Weights of a small mixture-of-experts language model, trained from scratch on English Wikipedia: 133M parameters.
Below are experts of layer 7 (counted from 0) of a mixture-of-experts language model. Rows are named router (the router's row for the expert), down (a neuron's output weights, with its number) and show model dimensions 128-255. Each number is 200 + 20 x the weight over its row's rms, rounded and kept within 0 to 999.
Before each expert's rows: "comes before" lists some tokens at least twice as common just after its tokens as in all text. This comes from a sample of Wikipedia text that the model never trained on. Tokens count by the router's weight.

# expert 6
comes before: " ", "–", ";", ")", "th", "/a"
router,179,208,198,209,198,209,168,198,202,205,193,199,228,208,204,168,175,206,195,230,211,239,197,171,209,210,235,181,174,219,192,189,158,195,187,179,190,214,190,222,249,211,189,200,197,210,254,226,165,218,192,186,221,232,167,213,213,201,231,198,194,180,206,226,163,198,203,202,189,212,188,148,158,210,184,204,196,198,204,156,178,197,208,204,211,204,207,170,174,189,199,239,196,183,200,189,214,199,200,226,191,202,201,199,214,152,205,237,218,189,211,203,160,193,205,191,208,206,193,225,192,204,209,154,205,216,241,161
down0,222,199,189,210,219,213,204,189,199,180,207,235,216,218,190,193,176,172,203,198,183,193,206,188,238,200,198,157,230,193,191,176,274,250,184,212,186,199,200,196,217,202,179,167,208,229,179,197,174,191,218,218,184,211,155,232,202,234,201,191,219,204,215,191,214,215,203,173,201,210,186,229,204,187,225,157,193,186,193,211,179,200,219,205,203,196,168,172,209,218,196,218,173,209,240,209,195,231,198,228,163,205,235,207,213,223,224,187,204,178,217,207,194,182,166,209,207,206,196,188,187,178,196,180,188,187,245,228
down1,219,236,195,220,171,198,213,201,208,160,206,178,216,186,212,205,203,216,222,206,186,220,225,232,174,177,192,201,217,181,203,168,211,192,218,177,199,199,178,211,206,225,161,219,185,164,188,206,208,199,211,218,244,200,148,214,190,200,205,184,210,206,176,206,216,224,239,178,176,164,197,214,188,215,185,189,236,200,161,192,197,202,175,170,219,223,174,215,178,229,229,199,205,219,217,199,211,187,214,196,215,202,194,192,213,200,210,204,192,188,199,198,220,185,217,199,205,169,204,188,205,170,224,194,243,213,218,206
down2,182,197,187,169,179,205,199,197,200,196,176,169,205,193,224,220,160,216,182,190,216,266,205,185,205,211,190,188,192,201,180,204,199,201,206,204,190,177,193,201,195,228,216,171,175,196,195,194,194,200,179,196,200,186,192,186,162,192,222,200,196,203,197,229,213,227,181,199,201,212,186,223,163,199,196,159,204,198,216,238,181,192,192,208,181,207,189,178,211,216,223,155,211,221,194,206,197,219,203,178,174,199,223,246,169,229,224,212,204,207,186,182,206,194,206,189,215,197,196,193,192,218,208,219,161,216,194,199
down3,207,207,189,207,199,226,213,226,188,188,213,219,249,209,171,215,193,191,219,216,202,179,209,213,172,205,227,178,227,184,267,222,178,202,170,209,180,202,201,236,203,177,178,199,199,182,198,194,200,199,175,209,200,184,232,241,208,235,202,226,201,227,249,204,215,205,200,173,203,196,204,196,188,213,232,216,209,189,179,185,194,196,200,221,196,213,200,206,205,203,196,211,239,221,190,223,185,230,179,225,190,165,206,209,182,177,198,204,215,161,170,227,190,171,210,186,183,224,242,192,182,196,204,195,197,182,222,225
down4,195,212,231,188,217,213,218,173,180,224,194,223,205,209,205,196,192,196,193,194,216,181,168,185,212,202,183,187,193,203,194,208,190,214,169,164,204,181,216,239,249,176,227,191,186,183,202,203,205,208,207,209,167,230,189,165,193,213,195,171,193,207,209,209,203,210,196,225,192,194,219,211,204,182,187,197,204,180,217,232,197,212,209,224,180,174,217,200,192,201,239,180,246,198,201,220,219,226,186,187,172,201,173,217,137,193,201,187,209,184,199,206,197,188,227,217,222,167,183,197,203,218,202,220,194,226,193,200

# expert 5
comes before: " ", "-", "==", " The", "The", "==="
router,172,214,202,210,204,181,169,198,202,196,209,195,219,219,194,177,189,208,191,221,194,205,175,152,216,192,224,189,204,202,201,209,190,217,187,154,183,178,198,190,231,175,192,174,199,194,215,215,169,207,195,145,229,171,180,169,239,200,256,193,203,213,195,241,152,190,185,210,187,204,185,159,177,212,208,175,206,177,215,189,191,215,210,204,193,196,183,173,189,194,218,242,206,193,209,203,218,179,206,243,166,216,197,186,189,167,198,230,209,172,220,195,166,195,191,190,212,169,248,208,206,212,163,173,209,222,213,149
down0,171,205,205,225,182,211,227,203,163,161,197,194,171,207,212,202,186,208,197,202,186,206,200,211,209,212,189,186,225,214,205,187,205,224,207,187,220,192,216,205,212,192,237,172,204,228,198,205,150,194,198,191,193,187,207,230,198,201,199,220,185,191,171,211,184,202,214,217,187,182,172,181,157,225,208,159,192,187,206,191,221,219,156,212,197,199,192,163,178,218,213,207,168,175,183,238,201,188,207,188,181,233,194,213,199,188,181,246,204,163,178,208,196,191,188,166,218,199,215,162,235,196,198,208,205,205,225,230
down1,156,176,198,231,189,188,176,167,215,201,205,175,213,168,194,227,190,203,198,218,185,218,169,208,215,172,178,205,198,204,164,187,179,212,198,205,177,191,203,214,187,184,181,214,227,166,193,202,185,193,201,188,225,194,179,210,193,211,158,212,208,191,199,198,216,210,179,217,212,216,184,215,181,227,170,222,178,211,198,167,179,152,177,181,202,188,194,226,213,229,194,213,159,192,167,237,179,195,231,215,170,221,203,172,221,182,222,206,225,214,241,182,206,201,228,187,222,197,201,180,219,199,194,144,228,214,165,194
down2,209,221,214,219,224,208,202,235,214,188,212,232,207,175,189,183,184,230,178,204,236,217,186,204,168,205,242,199,209,172,157,224,200,226,210,195,163,184,201,191,170,202,206,184,169,181,155,214,249,195,190,231,193,194,213,203,218,178,193,203,252,193,190,190,211,198,215,207,206,209,219,239,215,224,199,203,207,216,216,223,193,220,189,209,148,227,183,208,207,220,209,227,201,246,191,244,193,206,191,224,157,182,197,204,223,186,241,191,224,202,193,183,201,219,188,176,231,218,214,194,218,213,199,212,176,191,197,168
down3,193,210,180,227,215,207,243,205,201,192,215,201,194,193,195,244,215,205,207,179,203,209,197,213,154,179,206,184,195,199,172,210,171,215,186,206,184,197,208,216,203,217,186,197,200,217,187,205,225,196,177,178,192,218,226,172,205,234,191,203,195,200,225,186,173,204,174,204,182,191,197,213,188,193,170,185,206,203,202,159,218,210,193,205,246,212,180,166,201,230,230,246,201,229,212,209,163,225,204,228,198,221,182,221,198,162,199,213,193,198,122,221,209,229,148,169,165,164,229,186,207,204,212,195,214,191,212,227
down4,183,197,192,180,194,198,184,177,213,161,228,183,190,187,206,194,210,219,189,188,208,167,202,198,194,190,186,215,199,211,201,189,221,177,197,187,190,166,227,212,188,190,230,202,163,231,189,214,201,213,206,222,219,246,162,218,209,182,204,217,163,232,177,173,215,238,203,197,162,201,174,227,206,191,171,216,213,209,197,205,212,187,204,222,198,205,220,234,218,190,188,210,164,209,216,187,206,247,209,169,190,213,231,214,185,184,195,180,190,227,180,221,195,196,208,197,190,203,186,203,162,173,210,215,166,218,208,218

# expert 20
comes before: " |", ":", " he", "–", " He", ")\n"
router,181,213,196,215,201,205,173,192,195,207,190,201,227,210,201,168,180,201,198,228,209,243,204,173,206,210,237,184,176,223,198,188,155,198,187,184,190,219,186,224,242,209,182,192,197,209,252,228,164,218,193,174,218,229,171,206,214,208,229,195,196,187,213,233,168,201,193,202,192,208,191,150,150,205,177,214,197,203,192,162,172,210,213,196,205,197,213,171,171,194,201,233,196,175,207,186,212,199,192,227,185,198,203,201,215,147,201,233,218,184,219,207,162,195,206,183,209,206,191,229,197,202,209,156,205,215,237,161
down0,173,207,213,197,196,174,193,198,210,195,203,199,194,214,203,229,173,201,180,196,195,193,193,216,200,175,206,187,215,196,187,209,163,213,147,225,204,205,206,171,215,174,182,194,192,221,211,194,187,190,221,175,196,219,225,200,230,180,199,208,189,222,187,185,202,184,197,166,188,197,157,190,188,213,189,197,234,206,216,196,181,193,202,220,212,180,192,172,220,202,228,210,185,228,203,189,198,193,199,191,186,218,190,197,195,182,195,231,205,206,188,207,210,173,169,181,181,163,200,124,246,208,206,218,203,197,209,203
down1,219,189,200,205,209,185,204,174,176,221,254,183,191,182,255,212,152,187,204,228,218,199,187,218,213,153,169,202,188,203,194,212,183,233,192,216,198,197,213,179,217,208,180,224,209,155,195,215,215,230,203,199,182,198,236,201,232,195,175,177,236,226,173,209,153,205,193,191,188,216,178,212,198,226,169,195,224,223,208,218,172,215,204,213,207,209,225,222,191,234,194,183,239,181,211,193,194,185,203,239,194,190,214,205,194,186,180,206,207,191,196,215,210,182,177,215,191,212,173,182,201,190,184,175,192,221,205,220
down2,230,197,235,187,213,188,238,212,210,188,166,207,219,205,177,194,196,202,180,210,217,196,193,188,180,201,216,181,184,204,199,227,203,174,212,199,261,224,219,196,231,247,202,179,191,206,184,215,180,208,161,224,218,213,209,208,201,203,206,211,194,187,175,225,183,192,208,177,209,199,175,193,221,206,204,226,231,193,206,206,223,180,185,210,177,201,218,178,169,227,199,177,214,239,228,184,209,181,197,190,206,219,212,204,177,191,207,163,165,209,175,229,218,235,181,201,162,224,223,194,216,204,207,191,208,192,189,185
down3,229,168,182,205,202,196,190,188,178,199,202,180,186,213,163,203,203,193,153,217,210,180,180,245,209,209,176,215,211,241,203,196,181,238,177,201,185,186,206,202,198,196,187,189,204,185,249,214,197,223,187,216,242,194,200,181,166,207,202,191,195,188,198,203,176,197,219,175,191,180,196,227,192,195,200,212,156,183,197,174,218,212,184,252,188,195,210,185,216,202,162,191,198,243,240,228,173,185,187,189,184,213,180,209,163,223,181,229,190,185,196,235,198,216,201,184,195,216,166,215,194,192,204,205,201,189,206,228
down4,146,157,210,183,164,201,185,207,204,203,191,181,208,210,136,193,193,197,222,211,225,201,189,184,185,206,200,181,211,213,209,206,197,182,187,193,188,184,175,173,199,208,230,239,189,223,200,213,224,204,233,246,216,204,184,216,225,209,203,213,192,234,220,213,239,194,226,222,228,188,164,216,203,225,171,199,225,191,154,203,180,223,174,209,182,206,157,188,195,207,162,209,215,209,190,218,199,273,193,179,206,162,191,187,146,208,218,220,180,217,192,233,223,210,188,211,202,157,186,213,191,183,225,171,175,206,206,181

# expert 13
comes before: " ", "|", " |\n", "-", ")\n", "),"
router,181,214,196,208,198,212,166,199,202,204,195,201,225,207,202,171,176,207,194,229,212,241,197,174,205,209,235,185,175,221,192,184,156,194,187,179,188,214,188,219,252,211,189,202,196,207,251,227,168,216,191,183,220,231,170,211,216,201,232,196,195,179,208,227,165,196,197,202,193,212,191,149,157,211,187,204,199,195,205,157,179,201,207,201,211,201,209,172,171,188,200,236,194,186,201,194,214,198,204,223,188,200,204,199,212,151,202,235,221,190,210,207,161,194,205,189,207,205,189,222,189,201,207,153,206,216,242,165
down0,209,220,229,210,203,203,211,218,222,168,166,229,243,206,193,193,181,181,216,212,186,186,193,199,227,182,167,158,217,206,183,199,191,181,223,201,192,175,203,163,204,177,234,171,226,207,189,209,189,196,202,171,204,244,195,195,219,214,201,191,246,203,199,195,173,199,186,150,183,169,198,180,213,200,201,174,168,185,176,225,222,204,215,159,180,200,203,165,216,172,220,205,203,230,205,210,205,250,216,188,194,199,182,210,181,193,203,191,203,195,206,218,234,198,201,172,200,219,220,178,180,191,201,188,244,209,182,208
down1,217,182,215,215,188,180,189,177,219,179,182,203,200,231,207,206,211,187,214,226,198,177,221,205,206,223,189,249,217,154,213,212,219,148,180,203,223,189,225,174,199,201,179,200,226,188,174,230,203,208,205,221,201,209,208,213,198,219,181,198,199,193,230,189,211,225,201,225,207,214,208,191,192,215,172,248,201,217,214,190,203,230,184,173,252,234,196,186,177,227,185,161,202,196,194,198,182,200,204,186,197,234,218,212,204,195,202,180,220,212,215,193,217,262,219,170,197,191,226,204,184,195,179,201,216,217,228,198
down2,187,183,208,192,194,213,161,195,214,201,203,210,189,200,203,219,203,210,186,200,178,234,193,210,174,207,173,218,213,187,192,234,203,225,210,216,198,223,211,189,183,234,227,207,180,190,215,188,222,216,223,214,165,167,171,190,196,205,206,195,177,188,179,200,229,225,174,202,199,215,194,225,209,178,189,193,210,201,195,212,222,188,201,199,177,231,212,187,198,239,216,201,224,208,216,233,179,224,213,236,179,212,223,195,180,205,256,221,152,192,201,235,201,201,168,193,245,242,177,146,232,218,185,170,224,217,224,191
down3,198,165,178,181,231,191,197,191,207,202,224,249,217,200,173,197,201,195,216,202,221,228,214,193,209,181,214,194,197,218,217,189,145,167,217,211,177,224,201,194,194,207,182,247,147,198,205,197,196,197,209,197,251,201,232,204,193,229,231,177,195,202,170,212,221,230,204,211,177,183,189,231,173,194,183,186,188,203,217,171,225,207,230,224,199,203,209,201,163,241,182,240,224,205,214,200,197,209,195,214,205,202,186,188,230,191,182,190,191,221,169,194,218,194,166,194,199,209,185,183,216,206,213,240,196,210,175,217
down4,221,204,228,220,201,207,196,168,180,200,173,227,219,191,183,186,209,229,204,223,231,200,223,210,217,197,210,213,206,205,219,188,177,154,203,191,191,220,224,184,213,213,183,172,205,197,229,204,221,199,204,215,209,211,177,238,195,235,193,229,242,184,216,198,183,189,218,216,204,198,204,199,205,148,182,220,204,183,203,194,224,210,219,196,201,191,189,204,215,184,228,193,176,211,207,186,207,225,217,183,201,192,185,206,190,136,217,222,146,190,226,200,191,188,192,226,190,213,229,227,176,203,203,223,212,242,195,169

# expert 16
comes before: "19", "20", "1", "-", "0", "|"
router,182,211,197,210,196,209,164,195,202,208,196,199,227,206,198,171,172,207,194,227,214,236,192,174,204,207,233,182,175,222,191,189,158,195,189,179,189,211,190,221,247,219,187,200,199,204,253,222,170,216,184,187,223,235,173,213,217,202,236,201,197,184,205,230,165,199,201,203,191,210,190,151,154,209,187,202,196,196,207,158,177,198,205,201,213,201,209,171,176,183,199,238,193,179,203,192,207,199,203,223,189,201,203,201,213,154,201,240,220,188,211,203,160,190,206,193,207,204,193,223,186,202,209,156,203,215,243,161
down0,227,202,232,193,178,196,198,195,183,175,195,194,201,195,186,253,241,241,183,210,211,187,199,193,182,147,207,180,206,212,178,148,212,203,221,213,208,234,189,240,213,206,233,175,208,214,203,210,201,192,216,173,203,234,210,174,183,264,201,193,195,205,206,220,218,199,196,188,204,156,211,209,219,193,205,183,205,193,191,223,220,208,188,159,143,186,199,179,192,221,214,197,153,202,200,202,195,224,214,202,206,185,228,207,202,181,198,188,172,198,191,225,182,219,189,217,196,194,206,189,223,187,198,182,184,241,194,218
down1,200,202,212,214,192,227,191,167,222,222,239,208,217,181,195,216,189,183,200,174,170,202,197,204,172,223,227,189,228,190,231,219,169,205,227,225,182,204,213,208,207,219,194,222,184,247,219,208,184,218,205,226,173,206,133,172,197,198,210,200,149,213,220,184,207,191,212,205,160,214,199,200,204,182,197,217,194,204,176,174,222,224,203,178,201,211,188,192,160,216,148,224,195,195,213,200,179,220,202,192,164,181,209,213,201,218,205,193,212,193,216,208,210,233,197,199,195,214,208,239,215,207,196,184,236,227,195,254
down2,191,183,207,202,189,191,218,211,238,211,186,187,213,231,205,201,202,185,221,198,214,252,179,196,179,196,201,177,215,211,194,191,163,230,196,208,200,166,190,187,203,193,207,189,208,215,208,218,204,183,141,227,200,203,188,251,137,223,202,229,179,215,195,215,196,207,261,216,201,185,201,170,199,221,256,183,215,193,217,194,199,189,202,199,188,212,180,174,194,191,197,190,206,192,215,192,200,231,198,219,198,219,196,204,205,196,156,219,156,204,178,201,220,175,202,228,186,194,214,194,188,219,199,156,205,188,210,186
down3,235,209,206,211,227,198,192,211,188,205,209,222,176,221,198,175,200,184,222,208,197,188,176,206,220,192,196,233,164,170,180,202,189,213,220,214,200,208,215,187,184,195,185,210,217,217,181,184,205,219,216,189,183,193,208,206,179,189,202,200,197,216,227,183,152,223,191,198,215,206,221,238,198,174,191,177,162,179,195,190,216,217,193,207,219,182,208,195,194,193,163,232,207,211,198,231,184,198,179,212,222,237,148,187,186,166,203,243,218,192,157,213,233,211,164,187,229,223,219,213,208,191,203,209,225,225,249,203
down4,202,187,224,190,209,236,208,231,208,176,205,177,189,213,175,211,192,184,174,189,174,202,186,177,168,194,220,215,182,217,188,218,179,201,174,177,190,135,202,210,212,218,207,195,222,207,194,193,197,205,185,211,196,202,187,216,195,200,181,239,194,176,174,205,212,215,201,187,207,186,222,181,178,198,183,226,195,191,211,221,216,179,182,210,198,203,180,196,184,146,205,213,221,192,158,182,201,211,221,189,233,215,195,219,200,214,223,167,181,178,248,215,188,150,232,195,214,174,189,218,171,193,230,201,185,224,203,219

# expert 23
comes before: " the", " a", " his", " its", " an", " their"
router,164,212,190,207,191,184,174,181,214,202,188,206,194,210,190,203,189,203,197,231,192,212,198,164,197,190,213,159,204,205,194,182,199,207,197,202,218,194,192,241,219,181,204,192,196,198,248,222,187,203,180,181,194,184,185,199,200,209,221,187,191,209,203,219,191,209,183,209,183,198,207,191,214,201,219,250,226,201,197,183,200,190,209,199,213,204,208,195,167,196,200,218,198,182,203,194,194,167,184,241,161,196,192,205,205,199,201,221,194,195,206,200,180,197,186,189,223,209,189,215,195,203,177,146,191,199,194,162
down0,218,209,212,230,163,218,181,189,213,183,213,213,193,173,158,238,193,180,191,169,197,197,207,238,181,187,214,201,197,228,189,181,192,185,204,195,218,207,232,219,200,218,213,201,189,220,218,187,216,206,220,206,218,240,206,256,169,208,208,197,175,168,222,204,220,229,199,190,244,182,181,204,182,229,195,206,194,180,176,196,217,193,212,218,203,190,164,198,210,184,227,215,190,188,177,199,162,224,183,184,173,186,172,243,186,221,186,209,167,173,215,184,189,199,190,205,198,171,199,181,189,209,190,160,206,220,202,208
down1,203,183,195,214,218,218,211,198,205,224,224,208,185,188,198,188,185,221,207,190,188,183,184,253,177,208,189,206,205,199,209,201,195,212,193,227,194,186,214,229,198,227,178,212,226,194,206,218,202,202,201,187,172,191,175,208,199,210,199,156,233,210,229,188,224,202,226,207,236,215,220,209,189,243,173,251,199,175,188,166,194,206,187,209,181,210,225,212,199,205,192,164,202,198,216,188,174,203,187,150,171,251,213,165,187,225,202,176,221,186,195,213,227,193,203,205,203,216,197,190,203,187,185,198,229,203,210,198
down2,178,206,207,219,233,217,201,191,203,191,177,198,179,233,176,230,201,197,175,233,186,202,161,229,183,213,189,176,224,204,178,214,179,232,208,221,202,206,197,212,178,222,196,201,186,206,189,195,214,182,202,235,182,189,183,226,171,220,206,217,215,192,205,210,200,222,225,197,204,212,216,214,182,212,212,165,202,181,203,219,161,191,182,206,213,197,173,187,197,213,174,210,214,225,222,212,213,220,187,194,148,176,200,212,181,210,232,198,185,189,184,179,228,208,192,208,219,210,217,133,182,164,190,186,171,177,209,194
down3,212,204,216,207,193,231,200,205,240,179,200,182,178,229,158,206,174,222,185,186,171,208,228,200,197,171,186,211,204,210,202,215,174,182,175,225,216,193,199,225,187,245,187,223,192,184,187,207,183,202,191,214,200,206,224,172,189,223,229,178,206,221,200,216,229,202,191,185,189,197,208,208,211,238,220,189,241,185,197,146,207,241,209,219,201,222,186,185,223,166,186,216,194,180,212,228,189,193,205,188,180,198,204,179,195,190,199,194,205,202,189,210,192,204,192,189,216,183,217,224,218,227,201,228,192,217,245,189
down4,192,174,186,199,168,214,219,210,229,219,218,213,187,240,175,175,210,199,202,196,227,178,168,175,220,218,220,238,202,192,206,217,200,227,188,189,211,218,216,199,235,192,225,200,160,230,237,195,201,229,170,221,189,191,203,234,202,172,211,179,206,241,198,178,195,192,176,197,212,223,197,236,178,200,214,204,230,218,195,205,200,201,177,212,199,204,209,195,197,202,176,202,219,209,206,216,179,220,208,194,197,207,206,166,147,155,203,200,181,198,186,227,168,188,215,183,196,194,211,211,176,200,195,223,169,242,229,195

# expert 17
comes before: " ", "–", " The", " He", " In", " —"
router,178,209,194,211,195,212,163,193,202,204,195,199,231,204,205,167,177,205,194,226,214,239,198,172,206,206,237,180,176,219,189,187,162,195,186,181,190,215,192,216,246,216,189,199,198,207,252,224,162,216,191,182,216,229,170,207,214,202,234,197,194,182,206,231,165,203,200,203,186,210,190,148,159,211,190,203,199,198,213,158,176,201,209,205,211,202,213,171,175,185,198,237,197,185,203,191,213,201,201,226,190,198,200,197,214,151,203,239,216,190,208,204,160,194,202,191,205,204,190,221,189,201,208,154,210,218,244,159
down0,146,218,215,207,208,183,195,199,152,168,193,201,203,211,199,229,186,151,158,200,178,197,197,175,236,194,178,232,221,205,168,219,207,194,191,225,193,172,200,197,183,175,215,170,216,229,181,211,192,197,214,184,206,205,213,215,204,244,175,190,230,189,239,219,205,216,155,204,197,200,185,193,163,184,188,195,168,184,207,242,246,192,209,185,172,203,216,179,185,202,207,188,194,182,153,166,192,175,193,173,160,194,203,232,183,211,179,232,206,224,225,220,217,187,171,186,191,202,194,186,201,191,175,225,195,191,221,197
down1,186,182,188,254,166,184,190,199,231,190,200,200,200,171,209,192,203,190,238,210,207,212,190,210,230,152,207,213,228,197,218,186,246,210,195,181,184,259,188,195,190,222,177,188,242,187,206,204,173,205,223,181,189,198,189,229,183,222,198,164,218,228,209,185,166,199,197,194,196,204,201,212,217,223,168,222,219,196,238,194,178,180,158,179,183,227,209,179,179,178,216,241,221,233,188,200,201,150,188,198,221,191,204,205,209,187,184,204,226,180,201,186,220,164,208,192,209,213,198,176,190,206,219,174,180,202,198,182
down2,186,191,239,186,228,187,218,210,210,218,214,227,202,210,185,232,200,217,121,193,207,219,187,185,204,211,169,192,179,168,201,239,194,198,186,224,176,209,217,185,199,191,164,192,156,172,214,213,220,202,197,208,203,194,203,239,185,214,197,204,172,218,183,203,182,183,218,191,174,179,238,218,225,206,185,165,234,234,219,189,201,170,172,219,163,224,168,191,174,225,191,213,216,193,230,190,194,194,199,195,184,190,236,229,189,190,199,216,222,198,194,206,203,201,171,197,200,230,205,188,179,238,146,202,195,193,186,187
down3,203,213,195,249,196,177,246,215,197,150,242,243,213,199,143,204,205,207,181,186,222,188,234,216,195,223,193,202,191,184,208,225,161,193,192,217,191,192,183,191,199,213,190,193,217,197,208,209,202,225,248,166,191,224,190,162,199,230,230,181,189,197,216,209,201,217,179,186,191,194,160,211,194,207,229,171,208,183,229,211,210,218,228,164,193,208,197,187,197,228,166,235,212,207,211,185,191,253,200,198,201,246,210,186,162,204,202,208,175,192,172,218,204,250,220,234,197,204,223,199,174,189,187,236,204,192,216,176
down4,183,213,215,195,237,178,195,181,210,224,191,185,195,185,200,186,236,167,186,185,231,180,210,180,232,218,183,233,210,182,183,251,188,233,224,215,204,197,185,231,214,194,198,216,198,186,218,192,194,221,211,156,167,253,196,182,204,219,216,179,158,224,204,225,192,172,206,215,186,187,197,219,182,207,211,207,205,212,206,186,206,221,215,207,195,193,201,183,194,199,193,223,198,243,202,225,195,195,216,173,221,185,198,182,173,171,241,208,233,202,242,187,212,190,179,193,195,201,204,230,202,219,205,201,195,227,211,164

# expert 12
comes before: " the", " to", " a", " his", " in", " that"
router,190,212,208,203,198,196,193,193,210,172,210,213,222,166,186,171,165,202,205,198,229,196,195,214,213,208,210,227,217,215,187,179,179,198,185,190,209,194,203,186,252,196,200,220,217,214,255,231,178,201,197,137,197,236,196,171,221,203,206,189,221,210,214,176,162,207,203,205,198,224,215,191,185,208,193,231,169,184,230,149,172,186,188,190,171,210,205,176,176,169,209,219,191,189,193,190,201,202,209,180,189,187,213,224,193,147,201,250,216,205,198,207,184,184,168,205,173,194,200,205,160,215,216,198,174,233,262,194
down0,214,212,212,199,194,190,205,212,178,195,156,214,169,190,189,192,199,182,179,206,207,219,209,185,209,171,214,222,200,193,217,194,220,195,205,211,253,198,211,207,202,195,244,174,180,198,219,180,208,195,227,179,224,227,182,236,210,184,189,199,192,209,228,175,217,174,166,165,207,182,188,188,191,186,232,192,153,224,204,235,193,206,205,195,196,222,178,203,187,197,212,204,200,201,208,204,185,191,221,218,211,224,202,201,201,182,199,226,177,191,216,211,170,201,214,197,184,192,219,160,250,246,184,194,188,203,250,204
down1,186,170,212,234,212,212,178,210,217,167,224,179,186,184,188,204,214,218,184,156,214,199,208,253,178,176,174,216,237,168,211,217,219,209,224,240,178,198,190,162,214,208,172,196,246,221,194,201,171,205,200,202,180,193,216,186,217,217,168,217,225,171,199,212,176,196,201,187,192,222,216,162,185,217,207,206,208,210,195,227,173,169,187,209,186,190,220,225,157,207,140,183,176,186,200,168,166,218,200,226,176,220,201,165,200,193,188,205,191,207,193,212,195,221,215,231,203,222,185,220,216,197,181,192,200,218,214,202
down2,207,183,191,208,199,203,231,212,227,221,183,190,208,216,214,186,171,183,193,227,213,164,207,192,153,205,199,220,205,203,184,184,174,212,212,184,193,192,196,215,176,200,200,192,183,201,197,187,190,219,166,225,185,161,196,233,197,249,189,207,221,214,204,219,200,217,190,194,214,179,214,242,166,215,227,214,227,164,207,187,177,205,187,209,193,197,198,186,193,237,200,209,214,228,226,245,186,254,191,187,137,228,213,207,209,211,220,182,188,207,201,199,245,190,198,186,185,196,222,203,197,238,203,177,245,194,215,196
down3,167,216,194,212,213,237,232,190,190,189,173,199,196,234,206,218,212,180,215,194,187,211,229,193,190,176,169,178,217,202,214,187,212,185,181,224,198,199,186,207,224,208,193,182,206,192,204,209,207,216,190,182,161,192,190,162,223,217,187,203,189,211,215,240,200,195,203,181,175,216,208,180,177,217,189,183,202,227,189,175,190,194,193,191,224,198,185,172,222,183,225,229,219,213,225,205,184,213,212,219,177,206,206,206,191,200,203,237,184,186,182,196,190,238,190,201,209,213,218,242,205,171,217,204,221,201,218,218
down4,195,201,225,183,199,209,199,208,174,209,214,218,214,177,186,211,176,236,219,180,182,168,189,192,225,240,240,227,213,214,177,225,183,226,173,173,245,202,202,216,206,199,220,205,188,216,188,205,211,234,195,225,202,189,184,188,198,196,182,241,232,211,214,185,204,202,212,219,195,180,218,235,191,179,200,195,199,197,172,178,222,180,168,213,200,184,192,181,212,176,182,217,186,216,200,219,177,243,187,172,210,233,204,192,187,197,235,208,203,212,221,226,231,170,197,202,168,238,184,211,179,194,216,212,182,204,197,177

# expert 11
comes before: " |", "20", "1", "0", "2", "3"
router,181,212,191,211,199,210,158,195,203,203,193,200,232,205,205,175,176,208,196,224,214,238,194,175,206,210,232,183,175,218,194,190,161,196,189,184,188,213,189,220,248,215,190,203,202,208,253,229,168,216,186,183,218,231,174,208,216,201,233,197,194,178,205,225,165,199,200,202,189,212,189,150,155,211,189,206,198,191,209,151,179,200,204,199,213,205,206,171,173,182,197,240,192,184,202,196,210,202,202,222,186,200,205,201,211,156,201,235,215,189,206,204,163,193,202,192,205,204,191,221,190,200,208,155,204,216,241,162
down0,207,186,211,223,193,199,208,192,210,251,195,237,179,202,176,189,197,210,192,188,197,194,217,207,190,179,172,178,182,208,185,194,205,226,189,209,217,208,253,207,210,197,213,191,235,180,211,219,208,210,212,188,230,195,177,200,201,222,209,219,200,208,186,182,190,216,209,221,209,197,149,218,204,216,164,184,187,199,210,208,206,187,209,218,199,204,231,225,210,199,218,162,204,210,226,211,203,158,205,221,212,242,212,170,189,197,224,210,176,175,200,156,192,185,191,189,239,144,206,189,214,206,211,222,194,201,184,183
down1,212,223,199,192,211,194,182,181,202,205,203,220,202,173,189,214,166,212,213,179,147,182,187,213,189,174,204,209,240,199,236,200,160,183,248,210,197,191,225,191,194,175,195,212,227,204,190,184,197,208,204,227,172,211,208,196,200,215,162,181,237,169,199,173,226,189,185,207,200,182,215,181,207,201,229,212,189,188,206,202,179,193,187,187,195,202,205,210,195,191,189,212,176,205,170,207,179,159,197,210,200,206,147,173,197,193,220,184,198,189,209,198,200,224,205,222,232,247,209,175,214,172,200,201,240,212,221,164
down2,182,186,212,196,177,207,177,178,207,185,199,203,227,205,240,223,209,195,175,204,214,202,202,199,175,201,175,188,213,186,188,241,211,195,207,198,197,225,187,175,225,165,189,200,176,211,186,211,218,224,194,226,205,199,217,187,212,192,209,197,222,217,198,210,203,185,217,193,194,225,227,195,216,188,201,191,214,169,184,234,187,141,199,226,195,200,188,175,217,218,149,199,173,184,240,224,168,179,173,216,177,200,255,189,227,215,192,206,178,214,173,190,203,197,191,241,222,220,196,122,210,204,185,155,185,200,205,199
down3,186,214,203,203,187,201,185,193,206,189,238,212,230,228,189,217,208,205,206,193,172,170,195,198,202,195,219,175,207,220,177,205,209,195,198,215,173,219,153,224,211,215,190,211,207,171,219,224,246,204,180,186,185,188,176,190,201,197,191,210,192,217,179,204,198,248,187,231,156,220,200,182,240,206,235,198,200,196,180,239,196,188,178,238,181,193,196,204,187,177,184,216,196,208,202,224,196,197,188,204,194,162,212,232,196,199,197,194,195,161,190,218,191,214,207,232,209,190,210,197,216,180,144,191,182,195,217,207
down4,211,223,206,200,186,225,184,217,220,206,161,218,199,169,204,207,207,188,214,192,184,202,216,185,178,228,235,152,228,228,201,244,207,197,201,204,181,186,207,188,191,171,207,193,200,221,205,202,189,203,213,175,198,223,213,201,189,219,181,193,204,201,187,188,177,172,192,234,206,173,196,237,199,186,198,220,189,229,206,229,219,183,179,203,202,183,182,226,203,196,201,199,188,222,176,225,230,239,198,164,176,206,184,181,188,196,242,196,173,158,202,210,172,171,178,166,229,159,199,219,197,178,225,180,173,193,193,180